Below are experts of layer 3 (counted from 0) of a mixture-of-experts language model. Rows are named router (the router's row for the expert) and show model dimensions 128-255. Each number is 128 + 24 x the weight over its row's rms, rounded and kept within 0 to 255. Numbers have three digits each.
Before each expert's rows: a language model's description of what the expert responds to. This comes from a sample of Wikipedia text that the model never trained on.

# expert 30
Prepositions opening time or place phrases, mostly in and on, also during, from, through, such as in 1948, on 29 June.
router:147099084165143130147099152122101109099159116126124123139139140124134146182149150135097100109139130142155117101139161106169173110144108134123144130109105114106145117126143120115091120091107186141076106107122123098135121097150120143089151147141162106082096143160127149114146167129154136128070072133155157084123134149120130167107098142136136112162127120112136141129136116118110106135124

# expert 61
Colons in taxobox lines, taxon suffixes like idae and aceae, and year digits in species author citations.
router:149161161125104071125126157166137132124150086121131112141155136147146089156131147105076129108126127112138098179117100167102169126150108155113125144107114132126137097128130093137120127119188106126140141136132156082117100126136114127122111170126140127137105154113133103120105101173101161155133093136139146119119141143086106129128087153148111108126087176140103114164116166137141063092076

# expert 10
Infobox field names and the digits of coordinates, areas or codes, e.g. Region, Location, Rank, classification, sq mi.
router:114133118096074142137136116146109117103157133159135115149129116147135144126151152137118092130122116158150107149116140135145136159156118114135130136114144104114131115139113129099104149109124100157131143148123101100163144139110127173156147138139088143136128093122087112156062133162095121145153095186138141104128143146098129123123077105105125095127130189116107105165084129107127114155125

# expert 23
Single capital letters or first letter-pieces starting acronyms, names or hyphenated words, such as (VBAHK), Anti-Tank, LVR, Wortley.
router:161152129101127108160145082146121122174112125126140099110126152099161133132119157125166172140119122114126148116161122129082106122111117140097146145129131081144122168162134090137091103163105093121095134126104135145138097133113140112121125123091111143137130155121113156150158126127118153120123135091124164112132122135153107094160134118099133121113132094158134145092143137092143163116120

# expert 34
Pieces of foreign words and names, especially Thai, Chinese and Arabic script plus Turkish, Hungarian and Malay names, e.g. Phetchaburi, bin.
router:148106100128128111076106156149147177133159126163176109105097136162146146115172115146149108096124107139126134135129146172130123108071096130134095094113145098135107161131109148162099138130148081112122144150125133147108143140108112116099103177127125151134154138161114101112120153121122087171146135088135105120124094115141096134118126120126139179125166141110171083112114164113122157088137

# expert 2
The article the and possessive words like his, their, its, or 's after names, as in Ruxton's, the group, his own.
router:123095146169121091139176131126121125144148132112145129108146120102140103188124132088154100166148126140115115144124106162132137160129157106127151111140119127130163142186105155191097146094109151125089097155114103118126112111138152093161125148081137113116130108126132154124139102165178122124129105148147098116145133116135131132160099093070119127079086061085161123167150130098119120140158

# expert 38
Mostly War in World War I/II, plus final digits of years, section titles like Description, and assorted word fragments.
router:109145109083131141123119143124185099180099116113161114104123170145122136111124140142113122154137160109149141104163116084164176158130116138119140118152178088133130142147124088091113166126132155118144181123137125137111137121142103145127127140117053131128177094095132108057126154125139155128124095108131164152130142155119141125134147109144137175099106136102118138143096128140103143109158

# expert 40
Object pronouns like it, him, them, themselves, and inner fragments of English words after prefixes, e.g. re-im-agined, Imp-un-ity.
router:139158081126072171116138101146135099099150119161106115133143099113116153136113096123080134160105126097127136117107147070139116179131140128126121118092146090136082153129138137143170099145101097129120104170128118100107154144145123104092131121081118134116167130130135099164104106131152137122118118122139115158127133126130120101132181120133134083137183104137158140138134164097092162100144

# expert 49
Quantifiers, numerals, ordinals and demonstratives before a noun, such as other, two, first, several, this, second.
router:121184129109145146134147102104121099159125155132138132133074118126128163144090137096153122111089112125117104104092148106103136058103132150109158093136121107125145119121133129132124121175120131152139097153168139109143141133122149129143140117093147117088132084134132139139146096178080114087117140150131089148148131110137111131118171109105144101155131090156122161122122142124094195158094

# expert 45
Plural nouns and plural suffixes such as s, ers, ons: children, games, members, people, climbers, platoons, guitars.
router:108123166169137096107107105108114118143132082121088131119149112122125124140079138136149162100138182142111141108138142136093126103154159112184135110136079138117137105146160137155156089111098152164116125107148123096130094120151152138153145081125120148101157062143105105140144118162136167122067164130142124158128090096128146059154164139140111175101114150135166109109111175133107131159110

# expert 7
Auxiliary verbs and sentence adverbs right after the subject, such as was, had, also, not, undoubtedly.
router:084097136144117121152110150117169095105145134133165143126140150128156139122139077121115099115122127167113172154122131143152149145134148155118108140169129156142096096116142151124162133134096168112142174179151111096132171152149116152090145151120112127142105131139134163136150138094102130139128116155130129145123112110105118132119108106135128111174113110144162160101113104101135123107159

# expert 0
Word pieces inside acronyms and capitalized names, often after an initial capital, such as CE-O, S-EP, DVD-R-OM, SM-C.
router:094117128140155142129133113107114129159134133149063110134115126117116149123083128157157117120164138157136112102135126166159116138111118147085146129134124110116144169097128151112156131091149092133174134114116153151123106160148121063153141154147133174134179110087156104117128124141119087087122161078130078119151145121142165118100107110137126147131105132164124114110104135128109114155163

# expert 16
The pipe character between cells in Wikipedia tables of stats, results, tracklists and rosters, plus semicolons after dashes or brackets.
router:151138173133135165119135121072126129154107154112102150159122134158111106183124105129137104094108158115111095188164126144118088138117105108094123138143172140154098127140106139130079160131125150155150085156126104132154117110142129137123125146140149076153141141113110132111146138152103136148077140155086136128126146114118142126184143156138134132118097115090111145142130112168134117112171

# expert 12
Last digit of multi-digit numbers, years, counts and song times, plus million and billion, such as 190,648, 3:24, 1989.
router:120137145128157119141124133145137109097106118139141125120098145129154167144123122147111127141116124176149120182102129103181151033135115149121157097176099156128171174148106165156078128113126105146113103145165151127109129150122152154127125105147110113123079091161137126113108132126109131107125147150176158128134117147100119114162154127148157096159130126146128148146111152139118151126118

# expert 14
Word pieces inside Italian, Spanish, Slavic or Latin personal and place names, often vowel endings, such as Valer-io, Mat-te-o, Bor-ović, Pompe-ii.
router:145113152137138100103078151083155123121177123139120112154146146122081102115159147153147125111138138123141146122105143113143114145156125128191078119162130130123106123102055208124117104148142117144143124127155130117130111144098091131087084127179143142144142100129153166150102163125126089141199146080081115109116128095118136148138152123144107172074120179128158144125128110166146103113115

# expert 33
Nouns for family relations, jobs and titles in biographies: daughter, father, sister, Minister, director, politician, chief executive.
router:115134124108130149115154107097111117128106182104159120114130176122153150135166141099134161147118149103171117108123099129103061120121139168093142134121102102116143100146134121104122111137123162125124116099081122199132150121146113133156141150130130133139099072153158144133110166119131138121132120154153102154145145128142128092124129124144161129150127099146099086144133068166145123156148

# expert 31
The word "as" in role and ranking phrases, plus music chart and discography words like vocals, Albums, Nominated, List.
router:121116079107111123135081149160130125117122090077114111104109162148130137091153106143083140116126139106108130090137129075144098100102131073144132111096137118126118139097119079136155119123119129121116127166128094116185148153173174131135138160180161111095161099137103128123146097117162166138132136125109142178111150089091120108109127143101109127154182124103063168089144119104116135136126

# expert 57
Inner and final pieces of surnames and place names, often English-style endings: ford, ley, ington, bury, ton, Spaulding, Barnet.
router:102118136162102196126185165083134107138140076189121167116137061148081122106100120147112168127104151117108130124123085138113122138154136123160093131150166102118110109159181144127158151159105123136149138137115149102122164127127101114055107125117100144143113186090133128120112136087141116147107158115102105113130114132128104131140150169145153133155148111157145142105131142134116128076140

# expert 28
Digits of years and days inside written dates, especially after 19 or 20 and after month names, e.g. 20-1-9, July 4.
router:106115122139118132097158116080147115147115106087098143131107129160101126097131165162159108095118130094116137126116149107121148135164157130166147155091124157114135142116127146131148109215123143139107150153188142159131101103151132093158127167141125117112124108111114151086111135111167146103170150070097149132132133119099148144147129073142142125144170143125139121126129125108144104140123

# expert 62
Closing brackets, quotation marks and apostrophes, plus signs, minus signs and dashes ending names, quotes, or numbers in tables and scores.
router:109151119151152147117120171140132138126127136165124121181154133126095083151149146102110091138124168160170115116146127120155173124127155137132096103169141184110125150111127103109126130121129142096118127134129108116088114109150122095126084080151076156130114154175134154116171077103085150152165104152104143158114118135137110105116134142122110111187131159140141133095141162147152143095089

# expert 4
Inner pieces of Latin or Greek-derived scientific words such as species epithets, chemical and medical terms, e.g. ery-th-rose, amy-ot-rophic, Vaccin-ium.
router:147164144121103094141172089179107112147150107130127110092122159132124123123112132130127137105134142105140099125120098194110145108168091131124097085139124154129134087114147108142159125107148122118131130125136141072121121129110108129112118165100144098130180124149132071130147068142154172143137142082110111131131129140109130100117113127181099094105105178102122135152127146128140083110111

# expert 56
Adjectives or adjective endings after a, the or an, such as same, local, public, vivacious, crippled, illegal.
router:133155167130124139111165083110107119132139137128144112108112094131123155159096101118142137157086126145145101099102143166102133089127132144106158102153116109139131135100137145147143126156117147136128128112123127101148109113127172114099173115118126159129112082185149110143135121147134118099124140154121112139158119120155107118155132133118130087111128106096114120115126158142116191138154

# expert 13
Common nouns heading a noun phrase after the, a or this, such as family, album, time, series, genus.
router:175105107105155108154126067084133116133094169147131116130141097113172169120112126119113125114116115090134128090097146123118149110116105139161124103137145148153135142128165126148135121104135151107118117148128143149135157122097117105117135197151113106131130129142132148100144115120121144121137199132156167138141132132148141130153127101129116138136129122151140118144125147104112175127132

# expert 27
Periods ending sentences, often with quotes or parentheses, plus decimal points inside numbers in tables, as in 3.0 km, 100.00%.
router:148146160134171060107132187153121103123119115106106141148149133113114113134141162080082129101120130122173154113132137180131163083106149115152133145119134129097129117105151118113103143112143128136122132178121129114116145135152091099165099113140115132088146118118113142111133155146107129137142139148068128131103101122141143121078129148139133095140075101152151131112124106127138154107161

# expert 9
Nouns naming fields, disciplines and domains of life, often after of or Department of: research, education, music, Economics, Journalism, palaeography.
router:137117114153138073130186075090158165131123152171132148140142110125119130122068124103114141156170119125164146110132161161058098079135148120150136103107096161119152139111120128117144160133131110152143137067154126149082153115142145169112143077133099119145145103175114129150126115124148095134110126134151127111155120125128139115165167114140103146119112154106099106103111177127104094157122